Weights of a small mixture-of-experts language model, trained from scratch on English Wikipedia.
Size: 11 layers, width 384, vocabulary 8192, 170M parameters.
Experts: 256 experts in each of 10 layers, 80 ReLU neurons an expert, 4 picks a token, a softmax router, a shared expert of 128 neurons.
Below are experts of layer 4 (counted from 0) of a mixture-of-experts language model. Rows are named router (the router's row for the expert), up (a neuron's input weights, with its number) and show model dimensions 48-95. Each number is 128 + 32 x the weight over its row's rms, rounded and kept within 0 to 255.
Before each expert's rows: a language model's description of what the expert responds to. This comes from a sample of Wikipedia text that the model never trained on.

# expert 58
What it handles: Mid-word and table numbers. Word-internal pieces like res-po-nded, te-mp-orarily, and decimal digits or pipes in election result tables with votes and percentages.
router [141  65 161 118 112 153 116 154 139 111 121 116  69 131 127 137 119 137   0 100 116 143 104 135 138 116 134 114 127 125 141  93 156 141  52 139 112 110 141 127 124 119 133 135 127 138 117 151]
up0 [151 112  57 126 128 127 133 148 112 186 122 137  79 120  91 154  92 119 110  83  55 124  98  92 178 112  76 105  49 136  96 107  72 163 213 126  68 134 164  99 181 145 113  89 133 108 146 119]
up1 [162 143 168 101 134 100  99 219 138  57 153 119  68  60 133 121 103 126  76 109 190 127 126 140 163 130  79 141 102  88 106 131 167 126 169 149 119 197 139  99 151 126  97  45  86  95 164  95]
up2 [188 115 112 120 117  80 150 141 101 203 125 189 133 123 145 123 132 125  54 127 108 192 159 117 112 120 190 136 146 178 128  76 198 133  78 148 177 137 147 127 215 132  88 142 130 161 126 100]
up3 [117 120  73 120 172 150 147 177 119 117 147  96 130  89 114  92 135 110 102 143 141 161 123 157 109 103 106 139 131 128 129 139 133 135 127 146 108  75 130 132 164 118 120  88  81 128 100 127]
up4 [135  22 186 140  76 126 117 130 160  66 138  83 151 110  99 123 123 118 115  79  78 137 114 136 138 137 164 173 119  94 116 136 112  72  95 160 156 119 148 122 137 113 122 136 155 148  83 128]
up5 [122 159 108 113 154  47 115 102 135 146 113 143 176 110  42 105 124 124 196 112 130 182 109 128 120 129 151 129 160 140 113 110 180 108  96 133 145 128 126  85 127 144  89 105 120 180 138 147]
up6 [140 159 158 109 111  96 130 159 132 144 145 124 160 123 106 117 137 123 109 139  93 129 118 149 163 123 146 182 165 142 111 157 157 107  93 163 171 213 144 109 146 141 122 114 121 192 132 182]
up7 [138 125 163 112 156  68  99 164 169 121  91  76 162  94  94 122 131 115 156 149 116  78 131 110 123  83 102 145 127 156 111  99 146 182  91 151 106 196 137 119 170 115 154 122  68 126 136 132]
up8 [141 149 187 113  83 113 127 142 119 171 147  96 127 118 147 153 134 144 192 143 214  97 116 126 110 111 154 219 131  87 117  97 143 128 127 108 130 124 151  97 124 100 105  99 117 161 151 125]
up9 [129 131  85  76 121 144 151 167 144 141 110 148 159  62 162 146 110 121 172  99 115 151 133 116  87 155 186 163 181 196 154 137 213 116 108 136  41 164 113  95 190 120 104 133 106 117 114  91]
up10 [ 95 151 176 119 120 128 130 147 105 186 102  86  67 111 101 133 126 135 149 116 124 106 110 151 126 116 114 116 149  79 124 178 141  95 172 118 145  82 136 121 163 142 141 112 152 102 129 163]
up11 [127  84 104 126 148  65 119 142 126  65 114 115 184 162 139  60 133 125 197 118  95  94 110 110 171 147 143 183 138 154 119 106 146 106  52 165 131 107 110 135 189 111 150 121  90 143 132 179]
up12 [125 137 114 110 119 141 135 152 105 162 114 161 121 124  65 123 139 131 129 126  90 131 130 145 109 160 130 141 153 192 116 184 153 134  98 118 108 137 104 135 169 126 124 131  78 112   6 159]
up13 [126 116 118  95 156 111 111 154 145 113 138 117 175 128 133 125 128 153 124 108  94 137 119 153 136 122 119  72 136 138 136 113 112 129 132 144 158  84 126 108 130 125 131 126 108 159 127  93]
up14 [160 129 153 101 135 125 147 114 144 134 121 106 134 168 135  83 139 128 137 112  86 143 117 153 144 142 158  67 135 159 108 103 102 174  43 126 125 166 174 135 150 130  92  85 123 133 113 177]
up15 [141 138 136 158  62 126 139 125 200  84  69 118 127 116 115 179  89 168  64  75 102 129  87 164 165 104  92  89 108 108 106 159 124 175 149 113 141 169 146 108  88  93 147 102 125 161 127 116]
up16 [131 110 119 122 143 160 128 139 111 145 116 105 106  97 124 126 141 110 228 121 186 127 104 138 137 135 113 123 151  24 117 124 156 145 171 147  87 177 115 132 126 163 128 124  80 155 122 124]
up17 [141 105 174 122 194 145 101 119 162 109 123 147 121 155 135 191 117 131  82 122 124 110 117 133 134 158 131 110 208 125 105 125 145 105  67 160 124 100 142  89 130 163 122 125 122 161  85 132]
up18 [151 132 113 117 133 162 126 152 125  89 131 123  82 156 184  87 115 141 154 147  95 129 116 116  92  82 112 179  78  40 130 112 154  95  81 128 184 137 174 137 140  90 116 121 124 163 133  83]
up19 [103 102 124 105 181 105 125 134 120 187 110 103  70 197 164 115 141 130 152 132  95 160 128 163  99 118 128 153 203 164 100 122 148 151 165 155 188  75 124 115 152 117 124 137 116 124 116 183]
up20 [149 146 125 112 130  36 103 141 141 197 136 141 113 168  81  83 119 159 160 126 122 176 142  67 148 111 149 168 175 146 109 140 119 137 115 129 183 159 139 120 145  93 124 116 157 137 129 152]
up21 [165 113 196  73 133 149 109 161 172 144 121  89 119 137  81 116 101 151 139 101 143 103  74 173  88 122 146 141 141 131 115 103 151 148 124 144 130 154 158 131 126 111 127  88 104 146  77 193]
up22 [142 125  97 130 140  95 131 130 147 255 104  78 162 110 145 149 102 117 226  81  83 107 125 100 178 109 121 151 159 201 128 115 105  65  78 241 170 107 131 118 155 120 151 138  95 170 118  78]
up23 [155 132 189  95  66 134 123 110 122  98 113 105 110 132 105 175 114 133 193 139 118  85 148  49 148 198 134 136 133 121  97 192 132  85 132 122 186 162 143 117 164 113 137 102  97 144 118 140]
up24 [154  62 152 124 118 126 122 144 176 124 110  60 111  59  93 145 121 169 126 109 117 166 115 160 123 125 179  86 123 181 106 104 147 169  77 183  99 141 146  93 158 117  99 105  93  79 105 111]
up25 [158 135 136 118  96 114  85 162 116 134 143 106 101 147  78  77 113 127  95 133 130  41 100 145 148  85 127 118 163 164 119 142 108 170 120 148 164 115 160 127 143 146  92 126 112 110 125 102]
up26 [150  94  69 140  67 104 160 119 103 157 108 130  88 215  85 165 116 134 141 130 139 163 132 160 134 180 164 141 177 134 141  70 171 148 165 148 128 141 163 127 105 120 114 109 111 152 170 194]
up27 [164 118 169 143 145  86 100 145 148 120 140  94 138  95 136  98  93 163 167 135 128  96 119 146 132 111 165 169 107 117 137 110  94 136 110 119 103 172 146 113 159 118 108 107 145 146 237 160]
up28 [159 125 138 121  89 166 119 134  90 160 118  74 127 128 161 133 115 124  77 133 144 161 129 130 119 141 174 104  51  89  95  73  93 136 209 108 115 136 156 160 130  96 150 116  10 156 113  90]
up29 [139 145 184 149 105  74 136 134 128 187 134 113 131 179  99 115 129 102 198 144 108  92 131 149 116 119 147 148 136 120 130  95 113  94 183 110 210 162 147 138 124 150 140 129 120 182 155 151]
up30 [150 105 169 148 140 136  96 142  91 124 128 121 131 128  89 166 115 172 107 225 123  40  90 106 130 127 117 166 119 122 116 151 157 185  88 133 137  76 179 151 131  96 139 133 119 105 119 144]
up31 [160  96 134 113  96 136 143 120  96 159 118 161 155 107 167  53 154 139  83 115 131  15 126 138 116  85 110 125 170 121 135 114 145 165  98 117 160 158 133 111 129 120 107 107 105 147 139 104]
up32 [154 120  77 119  74 105 162 134 164 166 136 109 159 190  68 132 124 153 174 138 140 161 105 153 101 131 190 137 161 126 125 119 137 159  83 113 141  87 143 133 136 106 122 106  91 137  71 112]
up33 [161 115  86  34 215 170 131 132 130 129 122  98  67 146  86 175 147 181 186 137 176  99 119 134 106 109 135 202 108  63  79  80 127  78 156 163 132  82 158 117 112 125 123  97 170 104 145 178]
up34 [121 138  73 124 136 144 122 117 116  69  95 141 120 127 160  98 104 143 120 123 132 107 137 146 157 124 166 154 127 164  88 101 104 100  79 148 181 104 113 143 155 129 114 123 121 149 138   0]
up35 [166 114 104  28 140 115 158 136 168 146  85  86 128 148 105 105  80 140 126 135 156 112  64 106 142 133 165 174 109 100 169 113  35 154 112 129 131 164 135 182 110  66  60 113  89  86 142 145]
up36 [135  69 141 142  93   0 123 118 176 130 136 103 133 134 227 125 121 137 137  92 108 230 113 113 149 145 111 110 177  78 129  96 158 119  85 133 148  96 135 117 125 119  86 114 151 126 125 162]
up37 [126 142 202 106 164 155 123 139 127 121 115  60 109 185 107 158 107 162 150  88 152  98 145 143 125 121 177 133  73 161 127  75 143 145  16  96 161 142 144 129 133  99 124 113 146 171 122 165]
up38 [173 157 122  82 102 142 110 152 109 126  76 119 114 147 134 127  92 176 127 109 151  97  85 167 164 107 121 154 121 140  76  92 173 132 139 114 156 109 189  65 198 102 118  91 108 138  94 157]
up39 [115 164 152 148  59 108 146 130 142 138 145  83 147 111  38 110 133 128  35  90 136  96 114 147 109 121 108 123 136  72 148 125 149 102 205 137 114 167 127 149 159 217 103 140 150 154 111 152]
up40 [150 125  93 151 112 102 162  87  84 111 114 113 113 177 112 113  96 170  94 165 133 135 104 102 145 171 160 120 129 102  86 161 144 142 155 143 154 151 114 117  95 141  93  81 135  75 120 149]
up41 [139 115 128 107 101 117 138 161  96 112 127 119 137 105  91 117 140 108 108 121 162  41  97 125 122 110 198 155  48 122 126 127 137 176 121 134 164 138 148 103 121 172 114 130 116  59  99 160]
up42 [165 169 225 130 139 114 107 117 111 179 134 122 177 147 128  60  91 140 150  77  47 118 109 151 178 140 162 137 131 121  96  90 103 156  56 167 136 143 145 155 144 116 113 144 134 119  69 141]
up43 [123 160  80 135 165 128 148 117 143 105  90  88 133 152  74  97 119 122 124  78 162 161 125 136 154  87 134 127  96 113 121  92 169 125 191 168 138 183 140 145 142 166 102 154 164 144  79 146]
up44 [137 127 161 113 148 152 117 135 123 184 129  97 127 180 169 108  91 151  14 140 117  87 134 152 222 133 128 105 127 109 126  73  82 139 134 133 135  65 170 121 157 114 147 117 123 149  89  43]
up45 [159 140 106 120 102 107 100 136 132  71 123  77 119 134  74 148 130 122  92 106 152  75 121  90 139  72 123 178 128 119 118 111 121 111 183 132 149  74 132 150 142 120 142 102 197 105 122 113]
up46 [139 197 217  88 139 242 144 123 151  55 102  84 138 134  86 142 112 138 138 135 140 107 122 128 119 139 127  81 200  95 127 127 141 102 102 134 129  62 143 127 171 122 118 132 126 160 119 144]
up47 [120 148 129  95 141 158 126 123 148 118 144  66 123 127  80  82 112 150 159 158 111 143 119 154 140 132 161  87 150 120 110 112 123 154 118 125 144 117 169 117 105 113 118 100 108 136 169 181]
up48 [153 137 213  70 143 124  91 176 121 134 146 116 145 102 108 135  71 145 151 129 132 101 137 128 128 121 174 168 182  72 126 132 164  50 118 221 130 174 121 143 111 132 121 116 135 205 148 107]
up49 [126 157 114  80 154 101 134 136 150 174 144 110 113 126 126 170 135 131 124 102 122 200 123 147 130 137 132 104 126 212 127 126 153 123 135 111 165 126 149 125 146 127 110 125 107 125 147 161]
up50 [162 116 163 123 150 180 114 178 126 150  84 124  79  82  94 199 100 143  97 120 168 116 128 158  95  84 117  73 109 115  98 135 124 144 233 135 114  68 133 114 106 112 127 121 137 100  99 183]
up51 [154 158 149 101 136  96  65 180 149 172 120 121 218  23 125 129  96 113 127 147 133 185  99 136 157 176 166 159 129 149 118  98 139 157 179 142  64 127 187 140 124 109 144 102 104 160 178 142]
up52 [112 111  93 126 117 126 157 133 122 113 132 145 109 111 134 181 113 126  78 127 194 137 106 123 136 120 136  80 214 171 120 137 109  95  57 161 158 170 112 131 180 121 121 113 124 106 105 104]
up53 [159 163 114 200 133 157  95 145 115 109 106  16 157 165 144 140 105 173 136 117 103 112  92 141 141 119 138 165 126 139  87 116 156 138 152 129 120 124 200 141 110 111 116 109 128 145  51 165]
up54 [163 144 131  95 113 112 106 160 157  94 108 103 115 128 165 120  81 162 130 142 162 105 121 154 132  89 170 127 118 142 127 108 114 166 103  88  97 135 183  86 158  85 101  92  97 168  88 122]
up55 [135 147 158 101 186 100 161 145 146 101 147 128 105 126 133 107 106 150  34 100 196 155 112 128  97 134 150 101 187  66  86 118 195 104 149 156 180 117 131 168 156 114  93  97 158 115  95 111]
up56 [125 109 104  93 139 137 175 136 116  85 170 148 143 214 113 131 123 152 168 105 114 169 117 121 152 117 114 165 180 156 158  92 146 123 114 143 153 105 158 150 151 115 105 182 132 117 112  99]
up57 [147 159 121 129 123  73 109 138 151 128  92 120 166 121 130 106 109 140 154  90 131  99 129 146 177  65 147 123 213 115 111  80 128 130 141 151 144 144 169 125 150  96 119 102 120 178 125 191]
up58 [125 146 185 115 160  55 130 139 118 152 103 132 145 149 189 171 143 118 101 122 124 101 130 153 136 126 122  66  93 138 129 113 131 132  46 130 102 128 130 122 129 120 115 102 110 168 118 144]
up59 [161 127 109 144 161 136 110 130 102 154 124 187 138 181  97 166 150 167 170 118 130 133 174 125 126 127 150  87 134 150 129 129 183 116  60  92  64 156 115 100 111 176  91  96 146 146 139 160]
up60 [184 163  89 117 162  97 123 140 144 136 130 132 168 165  95  97 126 141 118 132 136  97 116  76 168 114 142 189 100 175 113 147 207 124  90 136 194 117 127 109 136  98 108 110  93 115 133 131]
up61 [154 142 131  20  81 115 106 172 151 157 100 148 113 108 119 114 119 165 116 103 131 114 117 167 136 114 155  97 125 164  51 110 187 130 112 184 128 151 162  43 209 131 128  72 108 173 124 104]
up62 [151  59 115 136 119 137  91 135 202 170 129 158 124 137  99 121 111 133 131 123 131  84 105 149 121  95 148 118  98  65 114 112 106 167 115 149 138 159 149 132 125 138 177 125 131  67 135  85]
up63 [167  96 121 140 164  93  95 153 134 137 143 187 136 106 145 112 125 116  90 225 134  80  97 123 146 139 107 120 138 167 125 118 215 185  76 211 109 152 131 102 112 105 131 110 128 155 126 103]
up64 [133 112 142 102 184  54 141 125 145 161  95  98 133 124  44  99 110  54 148 118 130 161 141 135 125 186 150 147  98 151 125  92 124 143 215 118 159  69 176 134 158 121  99 107 133 163  94  81]
up65 [ 93 119 122  99 106 130  86 139 121 151  93 142 103 148 123  68  83 120 138 137 137 166 101  53 213 144 120 110 129 112  94 131 124 111 116 182 112 128  88 110 115 144 126 129 161 113 144 135]
up66 [123 144 117 104 110 152 102 155 149 135 104 133  91 178 110 123 103 130 145 124  57  99 124  85 149  78 177 169 158 137 101  79 117 113 125 193 116 139 144 132 141 112  80 114 123 119 125 103]